{"n_layer": 11, "d_model": 384, "n_experts": 16, "experts_per_token": 2, "d_expert": 160, "d_shared_expert": 0, "activation": "relu", "moe_layers": [0, 1, 2, 3, 4, 5, 6, 7, 8, 9, 10], "router_score": "softmax", "normalize_top_k": true, "routed_scale": 1.0, "balance_loss": 0.00165, "balance_bias": true, "router_noise": 0.1, "router_bias": true, "init_std_router": 0.0114, "lr_router": 0.000507, "n_head": 6, "n_kv_head": 6, "head_dim": 64, "vocab_size": 10209, "norm": "layernorm", "norm_place": "pre", "norm_eps": 1e-05, "positions": "learned", "qk_norm": false, "attn_scale": 0.125, "tie_embeddings": true, "parallel_block": false, "init": "normal", "init_std_qkv": 0.0227, "init_std_o": 0.00484, "init_std_up": 0.0227, "init_std_down": 0.00484, "optimizer": "adam_variant", "lr": 0.000701, "beta1": 0.9, "beta2": 0.95, "weight_decay": 0.19, "lr_head": 0.00699, "grad_clip": 1.0, "warmup_steps": 296, "schedule": "wsd", "decay_fraction": 0.298, "decay_shape": "linear", "final_lr_fraction": 0.05, "batch_tokens": 32768, "seq_len": 512, "doc_mask": true, "train_tokens": 280800000, "steps": 8570, "dataset": "wikipedia_en"}
Below are experts of layer 6 (counted from 0) of a mixture-of-experts language model. Rows are named router (the router's row for the expert), up (a neuron's input weights, with its number), down (a neuron's output weights, with its number) and show model dimensions 192-239. Each number is 128 + 32 x the weight over its row's rms, rounded and kept within 0 to 255.
After each expert's rows: "gets" lists some tokens that make up at least twice as much of what it gets as of all text. This comes from a sample of Wikipedia text that the model never trained on. Tokens count by the router's weight.

# expert 2
router [ 37 187 137 159 158 176 135 155 103 141 157 141 121 131 153 152 139 143  97 141 102  96 107  99 113 218 157  98 194 186 150  81 107 125 108  67 153 126 115 162 103 127 153 113 139 131 186 100]
up3 [159 102  76 217 103 161 156  60 129  60 164 166 154 133 104  81 192 127 162 157 123 127 123 162 163  93  92 173  87 132 133 126 150 138  74 153 174 149 131 105 163 119 113 144  75 138 139 100]
down3 [110 148 134  83 111  94 135 115 108 161 124  92  77 139 187 117 126  80 166 136 122 112 107  94  94  88 159  80  96 100 145 147 168 137  93 119  83  99 153  77 129 125  90 159 153 121  79  79]
up4 [136 100 118 139 127 163 143 115 130 186  64  90 105 133  78  85 132 166 141 151 152 157 112  83 103 105 110  71 121 148  96 116 143  82  86 180 140 128 120  90 136 173 148 169 130 172  97 128]
down4 [140 189 113 117 200 166 167  92 146 120  97 116 155 137 150  88 129 149  95 182 181 133  72 117 106 136  72  78 154 123 120 193 106 138 144  59 160 155 171 116 101 128 114 106 145 122  53 145]
up5 [115 151 182 129 154 111 134  71 131 137 179 183 115 104 139 133 155 122  99 104 123 107 148 154  73 162 170 143 169  74  97 122 159 186 157 113 181  88 135 134 124 126 154 134 202  98 152 127]
down5 [ 76  97  95  84 110 130 106 165 126 156 126 133 154 113 136 104 149 123 215 101 133 116 104  70 137  91 151 132  67 123 119 121 138  89 102 106  82 129  88 136 147  97  73 130  81 121 140 107]
up6 [133 147 114 149 108 152 153 125 154 101 169 172 101 112 167 154  68 123 169 152 193 131 158  95 122  63 116 121 135 133 171 103 138 128 125 140 150 116 147 119  80 118 125 138 175  86 116 148]
down6 [ 57 168 166 170 175  72 180 117 147 134 145 128 122 119 175 136  45 145 137 159  66 117 174 125 122  76 112 103 163 138 120  83 123 127 133  82 118 149 146 140 111 146  87 180 151 168 149 123]
up7 [152 138 145  96 131 124 103 119 132 160  73 124 156 172  90 203 169 123 159 141 177 217 105 129 113 148 137 141 130 171  99 105 177  84 127 144 122 126  81  93 178 150 129  80 136  87 156 151]
down7 [ 79 153 161 158 146 125  85 120 179 106 176 106 143 131 139 160 139  72 183 126 134  85  90  96  69 136 174 113 184 103 116 147 103 158 137 110 119 116  93 106 131 160 121 169 126 101  85 117]
up8 [127 125 129 107 129 134 159 125 122 134  82 113 199  84 106 103 196 116 127 121 190 125 139 197 121 179 122 148 129 123 127  72  93 113 112 139 126 116 128  83 136  81 133 112 169 103 121 100]
down8 [  0 121 116 116  57 161 150 202 110 149  91  98 147  96  92 172  94 176 148 102 160 118 120 127 116 128 122 104 132  90 111 158 118 121 145 161 130 122 101 126 111 143 157 177 134 125 114 106]
gets: ",", " and", " was", ", and", " is", " that"

# expert 10
router [133 250 118 106 132 158 127 124 135 156 128 131 138  73 103  94 118 112 163  81 164 139 126 112 104 148  83  83 113 176 104 141 146 143 123 135 131 112 132 105 131 178 131 134 110 103 129 106]
up0 [149 139 128 132 159 101  93 126 163 112  91 101 191 146 101 107 175 155 143 124 177 135 126 143  92 120 131 200 117 128 129 141 125 162 134 101 199  87 116 130 134 118 121 106  64 126 148 101]
down0 [211 160  52 156 131  88  93  86 131  95 195 188 193 149 135 132 124 129  83 128 103 118  94  98 127  39 145 151 116 145 166 146 127 115 150 100 108 121 114 122 125  80 159 114 118  94 121  94]
up1 [116 113 106 148 166 140 136 141 110 115 138 137 170 145 163 134 124 123 119 111 111  85 170 171 135 118 181 133  88 190  90 131 102 125 160  90 113 119 101 101 105 114 118  49 119 126 128 104]
down1 [211 112 172  98 120 178 124 148  42  41 144 193 140 140 133 134  72 136 161 165 129 106  78 150 127 119 101 121 108  89 130 165 169 113 157 170 158 130 161 136 165 131 166 145 152 162 121 135]
up2 [177 172 108 147  91  98  97 110 156 135  85 149 153 104 150 110  91 113 124 167  88 158 170 126 148 111 121 148 126  93 110 105  91 102 186 143 168 138  99 141  92 106 118  76 151 150  85 133]
down2 [131 119 148 101 157  98 120  88 116 124  82 121 127 128 125  89  97 138 136 109 126 113 128 106  44 138 150 135 126  90 140 129 186 104 139 152 126 160 127 140 184 123 186 176 103 107 121 143]
up3 [143  90 108 144 156 141 122  55 127 151 115 116 178 114 109  89 130 141 114 139 118 194 116 172 109 104 135 205  55 149  84  92  85 128 140 168 110  55 177 148 118 120 100  65 116 108  87 127]
down3 [134 133 160 169 107 188  65 117  99 127 174  81 116 119 164 138 181 128 125  88 160  97 147 102 137 147 113 131 137  87 162 103 110 106 126 159 119 151 109 213 107 156 131 161 133 134 118  87]
up4 [120 145 113 161 160 144 113  85 123  95  84 120 123 165 142 161 138  96 110 183 154 120 109 147  76 135 133  58 142  57 149 126 134  92 106  34 117 137 140 143 120 144 166 129 192 144 128 139]
down4 [167 117  91 108  81 115 134 109  83 122 170  70  87 164 154 173 111 117 140  91 109 141  90  78 117 125 101 123 150 110  79 151 149 148 104 115  94 151 120 163  84 158 137 167 123 129 166 100]
up5 [154 171 114 131  71 134 130 103 105 121  96  93 145 101  74 161 129 166 115 110 139 132 151 102  65 110  95  90 136 160 149 139  98 107  75 112 159 165 123 100  97  95 163  91 116 181 193  68]
down5 [148 157 135 151 108 100 171 123  96 110 135 133  77  73 115 154 130  99 167  99 120 128 174  84 170 159 176  96 113  74  88 170 160 151 101  82 109  94  88 160 120 135 167  53 140 134 134  84]
gets: ".", " |", " | ", " |  |", ")", ":"

# expert 11
router [151  61  90 159 136 104 130 100 120 152 131 157  96  91 137  92 148 124 145 141 124 136  71 128 134 188  99 111 137 137 169 115 124 114 138 135 108  80 107  87 178 127 149 128 158 104 118  69]
up0 [107 142 163 101  97 130  77  70 140  58  81 107 142 154 174 149 144 164  65 184 157 147  98 109 171 151 116  42 155 120 127 143 119 134 151  54  95 125 148  60 124 108 112 132 160 141 157 165]
down0 [117 173 135 134 131 141 104 204 115  70 167 138 168 107  94 134 114 172  54 145 147 151 159 107 113 149 178 165  91 160  93 155 133  87 124 163 111 129 130 162  87 104 156 134 144 104  79 132]
up1 [142 149 155 158  68 169 129 146  99 122 173 123 178 132 146 133 186 134  98 108 142 131 146 168 164 155 132 162  96 119 179 109 128 174 131 143 142 128 183 141 143 112 130 143  67 143 130 158]
down1 [156  91 143 166 121 199 128  92  98  94 100 165 111 106 170 145 125  70 129 120 168 115  97  92  73  98 110 110 155 161 121 134 139 137 105  80 111 105 119 105 161 124 102 144 101 116 117 102]
up2 [181 131 132 148 138 189 134 174 157 142 149 143 165 114 136 155 122 113  87 120 118 158 140 118 147 127 152 190  64 100 152 144 126 139 146 148 156 128  99  80 146  64 153 151 116 159 135 142]
down2 [164 119 100 137  71 194 100 180  73 135 121 111 139  64  60 115  94  93 124  83 155 157  86 128  80 136 213 156 126  73 111 137 157 155  59 145  82  89  92 109  90 121 208 164  92 149 128 147]
up3 [100 157 111 101  97 138 155 145 142 173 109  72 158 113 121 105  92 149 139 100 151  98 149  78  90  93 146 172 136  72 126 144 139  99 122 183  85  76 147 105 150 141 214 150 147 161 124 134]
down3 [145 165 136 146  84 156 102 175 115 112 107 160 138  99  77 115 117  83 174 167 143 158  90  42 156  96 125 136 148  84 134 168 105 164 139 142 174  53 126 164  95 152 141 107 116 140 105 130]
up4 [127 134 139 145 120 105 182  68 130 110 144  90 120 128  76 152 124 152 138 133 166 118 177 124  83 203 135 153 130 154 198 112 121  57 157 137 166  77 154 148 110 101 101 117 106  93  73 175]
down4 [171 158  94 136 135 165 108 170 163 113  97 120 111 145  96  86  88 103  50 141 129 144 190 138  76 116 134 197 160 138 140 152 133 123 113  93 137 148 105 132 128 173  97 171 138  71  95 130]
up5 [126 110 139  92 158 111 100 132  92 135 146 115 158 116 149 138 158  68 118  92 142 114 160  85  79 127 162 126  95 126 124 138 241 121 157 154 114  34 135 140 152 151 154  82 108 118 102 129]
down5 [129 118  97 105  73 146 102  97 202  85 147 116 180 164  72 116 122 142 191 150 139 143  84 143 146 134 140 232  65 146 115 200 115 134 154 114 127  98 132 158 118  98  86 101 166 113 114  96]
gets: "ing", "ic", "er", "ed", "al", "or"

# expert 5
router [151 203 179 100 128 128 141  65 163 159 106  95 124 133 131 112 102  97  81 161 175 136 187 105 109  89 111 188 101  93 146  76 175 117  43 100 125 140 158 140 161 115  86 132 117 117 127  93]
up35 [161 176 114 130  97  48 104 109 141 140 153 137 172 187  85 111 181 136 156 116 120 180 129 155 137 152 187 115 120 204 159 153 136  98 106 134 152 119 106  96 117 158 175 146 144 104 156 125]
down35 [181 119  56 146 118  88 197 160 120 126 140 154 174 117  97 152 127  98 181 167 109 106 118 102 143 114 111 127 110  68  84 150  46 155 122  89  84 127 132 197 109 121  66 112 181 142 140 126]
up36 [149 139  83 170 131 161 133  88 106 100 107 195 151 146 173 161 110  96 103 138 186 149  94  61 127 152 133  94 109 110 144  65 189  67 123 119 199  98 132 105 127 106 124 121 102 160 114  84]
down36 [106 118 133 142 121 198  97 122  88 195 120 115 134  78 124 121  93 137 113 150 177 201 114  98 182 129 129 119 131 156 177 121  92 180 106 168 137 112 139 173 139 152  99 124 165 128 173  92]
up37 [130 174 173 113 177  98 100 158 129 131 105  94 151 105  92 171 146  73 147 131 153  73 126  66  95 134 113 127 180 134 152  93 125 141  82  85 154 165 138 163 200 118  86 112 109 146  80 153]
down37 [169  99  69 166 107 142  81  41 165 124 142 128 160 154 152 146 131 118 161 171 123 155 173  69 151 171 107 106  77 143 109 128  86  93 206 108 111  86  87 129 133 110 153 170 154 172 128 157]
up38 [166  86 112 124 173 135 151 107 111 158 102 138 104 136 166 100  96 131 150 156 104 181 124 119 103 137 117 163  67  66  82 165  56 172 152 171 108 110 162 115 165 165  97  94 151 126 123 121]
down38 [103 131 154 103  69 139  99  81  55 104 146 181 108 106 143  92 133 204 117 148 150 123 168  91 118 185 163 124 157 177 107 119 121 112 101 179 135 164  91 147 160 107 120 103 116 178 157  97]
up39 [101 138  86 115 142  98 165 106  90 144 176 113 118 128 104 162 107 129 135  77 138  89  93 115 109 105 106 110  49 130 112 103 134  97 108 204 147 117 170  85 118 108 190 118  58 145 104  96]
down39 [115 160 121 129 137 120  69 105 114  82  72 132 143 144 109 132 112 132 123  85 161 180 119 130  68 142 100  76 157 157 151  85 150 153 115 130 148 152 180 135 169 120 109  49 106  65 120 114]
up40 [114 152  97 120 123 112 134 117  99 137 117 171 157  93 146 137 178 122 205 105 154  72 165  63 157 105 148 111 152 110  79 133 150 155 147 148 128  92 143 105 131  69 150 131 117 120  99  58]
down40 [103 109 149  87 119 177 123 171 138 143 123 171  95 107 127 121  96 128 147 137 182 162  43 151  72 149 109 106  89 151 133 131 112 157 108 138  90 150 132 157 123 137 109 103 121 117 148 105]
gets: " | ", "| ", "|", "ing", "|  |", " record"

# expert 9
router [180 174  51 120 132 142 101 143  98 104 170 110 116  91 106 145  72 137  61 161 202 103 117 116  74 111 135 126 116 104 151  99 127 197 156 136  92 164  93 136  86 129 183 137 145 123 150  85]
up71 [170 147 141  98 115 148 144 146 174 144 132 113 103 148 138  75 144 163  85 152 169  94  74  88 110  94  98 176 108 140 152  71  81  91 137 122 153 129 115 130  96 149 130 104 126 116 137 209]
down71 [113 122 108 165 130 150  88 154 151 129  74 101 113 177 106 141 122 139 188  78  99 151  75 183 134  67  98 161 196 112 125  77 104 155 120 135 122 161 126 183 111 149 198 119 155 145 113 122]
up72 [135 124 118 150  80 128 165 128 134 126 102  81 120 113 109  90  94 188 170 155 173 150 140  96  99 100 192 130 157 137 119 106 165 124  99 130 102 127 125 126  91  96 134  97 101 107 152 122]
down72 [139  92 119 164 164 102  91 169 169 172 208 135  92 142 146 178  98 140 110  79 106 171 139  90  89 135  80 159  81 176 121 118  97 118 138 132 136 113 150 111  91  99 140 117 102 155  93 115]
up73 [175 137 112 122 116  98 180  54 121  61 124 160 119  61 188 166  92 115 177 122 121 149 151 119  98  97 117 153 134 150  99 122 136 129 124 201  96 108 115 140 131 107 149 138 110 153 144 111]
down73 [132 111 113 210 143 117 126 128 170 123 203 145 129 166 141 162 135 123 177 113 137  95 149 121 113 120 133 115 100 131 109 162  98 103 187 160 161 134  88 159 146  53 109 147 125 136 201 115]
up74 [144 154  89 166 147 176  92 169 145 140 113 114 147 176  87 126 131  77 131 152 120 176 182 118 128 102 117 190 143 194  75  82  99 139 120 162 126 108  96 115 128 122 127 157 120 129 112 121]
down74 [141  92 198 198 140 179 149 125 138 127 165  70 105 142 106 108 114 167 162 161 183 191 121 146 141  82 173  62 172 151  85  89 175 132 132 173  99 131 137 115 160 215 129 118 134 160 136 168]
up75 [141 198 119 157  98 142 138 124 130 172 129 123 129  97 176 111 184  56 154 148 122  65 119  88 136 164 185 108  98 145 162  77 139  43 120 189 195 138 108 144 196  64 123 109  96  93  97 161]
down75 [132  83 142 118 109 137 170 125 152 136 147  90 146 142 152 139 152 109 161 143  66 142 122  51 194  87  78 122 117 146  94 125 132 139 119 146 163 209 100 141 131 147  81 154 115 149 137 105]
up76 [131 152 189 241 130 130 108 106 110 138  99 136 131  98 119 151  76 142 131 103  98 131 159 158 137 146 120 181  94 136  95 104 163 148 158 113 165 133  86 128  65 105 166 105  97 132 135 156]
down76 [164 111 147 101 155  90  94 143  64 117 124 176  88 153 135 159 117  68 133 147 118  99 130 165  82 160 110 110 114  65 112 114 133 101 113 114 175 110 119 154 118 134 166 176 131  84 175  90]
gets: " ", " | ", "-", ", ", "–", " ("

# expert 6
router [204 142 109  90 116 132  96 125 127 135 109 167 152  53 156 161 145 123 117 124 170 125 116 143  99  95 128 116 138  92  69 205 113 155 127 106 140 148 103 108 145  93 148 184 150 150 163 155]
up3 [137 131 131 126 114 139 144 103 136 186 166  81 128 133 133 127 113 140 108 122 173 176 117 177 104 127 212 139  53 113 116  93 144 154 109 143 118 114  99  84  90  39 121 151 203  63 152 117]
down3 [122 135 105 117 114  87 144  88 135 199 165 102 117 163 159 116  65 177 168 152 145 134 148 125 111 141 157 168 119  43 149 152 121  97 144  89  82 137  86 127  97  90 125 160 174 102  99 142]
up4 [ 57  81  95 121  95 181 119  84 177 156  83 148 177 108 154 185 145 119 122 134 136 159 144 160 149 169 175 163 153 144 100 158 142  87 159 109 168 123 152  55 155  63 131 160 123 126 179 185]
down4 [112 116 135 136 132 123 145 104 135 133 118 124 174 136 119 124 120 135 123 123 139 139 130 132 127 128 120 128 121 129 124 119 118 135 132 118 174 134 151 134 124 135 133 124 139 136 141 126]
up5 [126 107 214 138 109 140 104  99 133 107 122 132 171 146 195 136 176 119 126  96 198 148  51  99  94 130 159 154  44 158 156 143 120 101 160  97 120 103  87 119 131 147 111 174 132 160  97 122]
down5 [133 186 122 141 124 126 141 100  81 148  91 132 151  69 101 132  83 125 160 179 175  90  87  64 112 160 185 139 118 155 154 115 128 152 150 115 117 136  97  30 111 134 159  79 120 112 134  98]
up6 [ 61  96  95 127  79 181  89  89 201 156 108 153 175 145 156 180 148 115 108 148 103 125 156 109 145 183 148 129 142 124 114 116 115 127 123 125 163 139 144  62 165  54 109 176 137 124 178 189]
down6 [120 142 140 112 132 125 135 109 159 118 124 145 150 123 136 146 146 127 127 125 146 134 131 124 142 115 117 138 146 124 138 142 145 139 119 132 179 138 109 138 126 117 133 132 122 148 157 119]
up7 [ 78 170 123 158 161 146 156 110 120 156  91 147 103  94  76 153 115 173 112 125 113 114 156 107  77 104 165 114  96 139 153 165 190 159 129 115 143 129 132 159 134 131 141  56  76 162 149 117]
down7 [201 144 159 177 157  76 156 176 111 144  98 115 146 142  97 153 139 105 119 166 105 101 112 129 122  81  84 161 105 188 171 188  99 117 139 153 116  98 159 151  93 120 156 187  75 106 123  91]
up8 [131 116  99 198 113  81 110 112 136 107 139 116 124 131 142 158  81 141 124 125  96 118 118 122 120 165  58 170 139 124 187  92 174 108 122 135 107 110 173 122 120 151  95 106 106  96 151 153]
down8 [144 128 130 119 126 111 101  58 111  97 166 120 116  95 125  70 141 123 153 128 167 114  83  82  93  92  74 143 155 151 158 152  99  86 136 131 167 147 105 180 132 111 109 130 160 174  77 120]
gets: "\n", "\n\n", "c", " L", " R", " N"

# expert 4
router [ 30 174 138 170 101  86  97 117 117 142 140 174 125 150 126 125 159 170  98 153 112 122 137  97 117 112 119 145  77 109 203 127 145 140 104 125 104 147 211 144 114 202 117 102 153 121 117  79]
up3 [136 141 103 140 192 153 117 114 132 113  91 160 168  76 161 171 112 133 187 125  96 139 136 129 142 141 145 108 157 111  86 124 168 155  94 114 129 139 124 102 149  93 142 112 116 149 171  96]
down3 [ 62 104 116 127  77  90 141 132 156 111 137 155 126  99 146 183 137  98 211 137  87 148 145 167 156 123 101 135 156 113  96 129 146 109  75  93  87 138 154  77 162  87 125 117  98 187  88 108]
up4 [159 156 119 100 109 139 123 161 100 123  99 103 109 164 101 121 153 109 120 180  81 128 115 157 173 133 103 155 162  92 104 138  69 155 181 159 151 114 102  13  56 101 170 103 158 108 119 151]
down4 [124 115 158 100  89 132 176 130 138 129  95 155 165 140 155 107 132 134 100 136 120 187 167  88  89 133 150 136 176 133 173  50  62 137 156 106 110 146  91 104 175 166 136 142 123 125 132 157]
up5 [144 149  73 157 186 147 193 121 103  83  96 127  79 123 141 165  89  56 140  88  94 104 160 101 109 162 105 107 192  79 125  76 118 151 173  87 138  99 142 110 128 139 125  97 158  98 106 119]
down5 [118 140 157  99 153 152 132 186  92  93 156 120  73 115  92 121  92 156 112  85 113  77 176 107 109 141 121 135 136  83  50 129 134 148 150 132 186 151 142 105 146 116 136 134 131  84 125 142]
up6 [141  80 124 118  96 160  89  87 142 154 124  67 106 162 138  85 129 164 139  48 148 196 152  99 106 119  87 163  72 114 100 102  93  89 161 135 107 133 137  93 105 129 148 131 177 136 184 137]
down6 [191 100 155 112 105 145 102 164 168 139 103 116 129 163  71 104 109 143 106 102  73 151 128  99 120 128  94 117  87 159  92 104  84 125 161 132 133 184 117 109 133 148 158 129  62 136 187 108]
up7 [143 153 105 155 111 115  77 106 172  91 137 208 137  65 117 128 122 139 167  91 115 112 170 116 148 111 156 117 123 139 156 116 113  72 125 133 162 119 142  73 182  25 219 211 167 159  99 172]
down7 [ 58  95 120  61 161 111 130 118 147 199 108 145 145 111 106  91 167 142 141 155 111 127 153 143 136 122 155 117 137 189 148 128 113 138 121 115 106 167 192 162 151 129 128 155  76 113 174 142]
up8 [142 120 188 156 133 168 147  75 149  94 160 145 166 162 114 217 141 155  79 120 155 146 121 150  82 111 130 171  99 138 112 103 152 183  88  96 163 121  70 148 106 123 172 106 134 111 136 116]
down8 [ 61 161  99 140 133  88 142 159 135 150 132  85 136 140 117 156 103 158 126 123 112 118 118 102 166 153  97 150  44 183 128 110 131 109 170  98 182 105 127 132 172 112 102 107 214 137 126 131]
gets: " of", " in", " to", " of the", " the", " in the"

# expert 13
router [132 171 138 145 147 159  96 158 132  96  79 118 146 189 161 136 120  84 162  78 127 197 130 142 164  94 134 182 100  88 118 103 132 118 104  94 119 157 179 117 111 126  95 139 130 145  76 150]
up35 [140 115 120 136 130 119 198  77 103 155 113 140 146  85  85 106 172 146 133 118 165 113 114 156  90 135 166 168 122  58 124 139 174 126 149 237 171 136 170 112 129 126  77 122 129 158  90  80]
down35 [ 53 105 183 141 108 108 150 120 133 175  94 120  96 141  97  97 145 137 121 150 154 109 163 192 150 119 145 105 108 170 144 123 181 177 106 110  86 119 186 134 128 161 103  83  55  82 153 103]
up36 [127 173 131 144 200 137 144  69 144 140 107 138 138  87 189 113 148 127 188  96 143 120 167 120 135 154  86  92  77 153 127 107  97 117 183 119 172 135 115 123 123  90 136 125 157 142  85 138]
down36 [131 163 155 130 110 142  99 128  95 155 159  86  78 130 119 124 125 144 153 152 123  99 105 115 147 141 119 134 116 177  76 129  83 131 124  99 111 142  97  86 181 128 170  78 175 141 162  86]
up37 [150 144 152 192  86 146 149 125 131 154 142 115 164 123 114 154 140 123 132 165 109 120  97 180 163 130 156 103 116 132 155 106 109 130  61 124 131  95  70 125 112  95 150 134 113 106  95  92]
down37 [101  80 144 130  69 159 166 153 116  97 165 144 116 101 147 139 102 130  96 136 156 102 143 131  60 126 163  76 155  41  76 163 179  97 158  76 102  94 133 144 142 182 127 130 166 109  92  56]
up38 [134 137 126 133 148 137  91  86 101 147 143  38 130 152  98 130 103 154 110 102 143 146 109 146 112 110  70 161 161 151 123 150  94  84 118 108 113 116 188 139 204 147 154 122 117 119 151 126]
down38 [126  98 140 118 159  78 122 115  83 166 119 108  92  90 107 125 101 155 141 139  81 175 164  60 136  67 159 135 111 147 134 208 173 134 163  79 109  52 106 154 153 102 129 137 143 103 158  99]
up39 [172 125 101 192 146 230 132 124 105  75  94  85 189 138 141  73  95 117  96 165  52 149 133 161 108 189  82 102 158 132 196  77  63 101 179 152 129  87 163 107 126 150 158 156 165 150  99 137]
down39 [114  95  51  47 141 106 135  97  53 136 120 149 152 113  95 186 116 163 127  65 159 124 103 104 126 213 118 132 175  67 161  98 125 191 125 136 117 120 135 118 145 117 190 161 165 141 109 192]
up40 [146 146  98 135 160 153 114 109 128 112 132 131 125 146 142 149  78  92 162  81 138 149 123 129 134 125 157 138  13 157  84 129 181 153 108 143 151 140 162 140 107  76 151 121  58 160 101  86]
down40 [134 156 114 103 131 109 129  88  85 113 151 100  54 117 119  96 110 137 112 129 139 116 144 120 116 114 112 147 165 174 144 156 157  37 148 152 106  75  84 170 112 129 114 129 130 115 110  91]
gets: "1", "2", "0", "3", "4", "5"

# expert 0
router [120 164 119 116 135 144 132 139 105 106 105 179  71 147 149 110 138 110 136 154 147  85 102 128 173  99 115 139 134 149 153 128  75  80 149 205 134  98 109 174 175 149 124  99  75 139  81 152]
up32 [157 132 167 127 110 104 189 153 151 105  51 141 136  75 124 132  93 116 126 173  89 123 105  47  65 137 192 140 166  96 136 114 147 141 101 145 149 111 102  86  64 134 218  92 157 181 122 102]
down32 [187 107 100 154 106 145 109  95  50 166 197 129 143 105 160 135 152 168 146  59  95 149 143 139 137 148 153 151 137 165 121 102 139 135 132 115 144 137 101 135 103 115  80 136 113 132 176 140]
up33 [158 127  84 154 116 128 201  91 115 144 157 123 126 134 147 128 109  99 164 161 116 110 101 153 137 104 113 130  72 180  34 164 120 192 173 135 130 131 127 150 137 131 110  93 128 144 124 102]
down33 [154 116 169 147 153 145 159 122 119 103  94  99 185 154 119 120  46 109 141 114 219  96 170 117 164 121 141 161  93 152 123 155 143 121 101 210 116 133 187 119 198 137 140 109 112  79 105 165]
up34 [ 99 190 126 124 140 103 116 114 150 149 111  81 115 186  71  86 141 137 149 118 107  99 124 171 123 115  92  93 158 126 100 176 133 125  58 151 173 135 146 116  86 105  77 112 134 146 122  99]
down34 [170 110  84 158 107 153 116 112 114 179 139 153 172  83 121 139 102 151 128 121  94 137  73 160 168  61 148 192 141 138 121 134 129 149 116 115 201 118 176 100 155  93 125 103 128 141 184 112]
up35 [161 186 121 146  97 122 108 122 116  93 140 148 130  35 101 101 111 141 127 159 134  82 171 153 154 127 226 157 121 150 116 149 100 189 107 126 157  88 171  99 173 132  74  79 141  88  96  51]
down35 [130 107 133  71 155 111 135 106 135 199 103 102 176 213 174 171 119 101 135  60 150 179 118 108 141 100  87 135 105 139 135 133 112  96 161 107 118 162 112 174 102 112 174 178 131 138 112 175]
up36 [129 235 125 203  81 112 154 124 133 164 113 176 148 134 173 122  80 173 133 209  95  90  87  58 136 173 139 176 106 170 166  58 132 150 155 144 140  76  82 137 141 144 192 130 174 154 135 151]
down36 [205 124  91 137 185  87  98 116 172 132 121 119 145  95 131 123 140 132 160 134 147 129 170 187 102 114 171 155 113 137 160 160 175 155  85  89 108 203 101  63 154 137 106 127 100 143 118 166]
up37 [129 126 131 183  82 128 161 144 135 120  64 126 133 121 122 106 129 186 158  74 133  65 104 105 127 120 142 168 149 155 158 129 194  42 193  92 136  71 152 135 105 123 152 151 102 131  99  91]
down37 [ 92 178 127  96 147  95 140 148 153 114 143 132 120  97  62  92 112  83 117 112  89  80 112 136 164  97  74 190 105 140  93  92 124 162 157 113 158 141  88 123 128  69 125 137 149 121 109 132]
gets: "-", "\n\n", "–", ":", "- ", ": "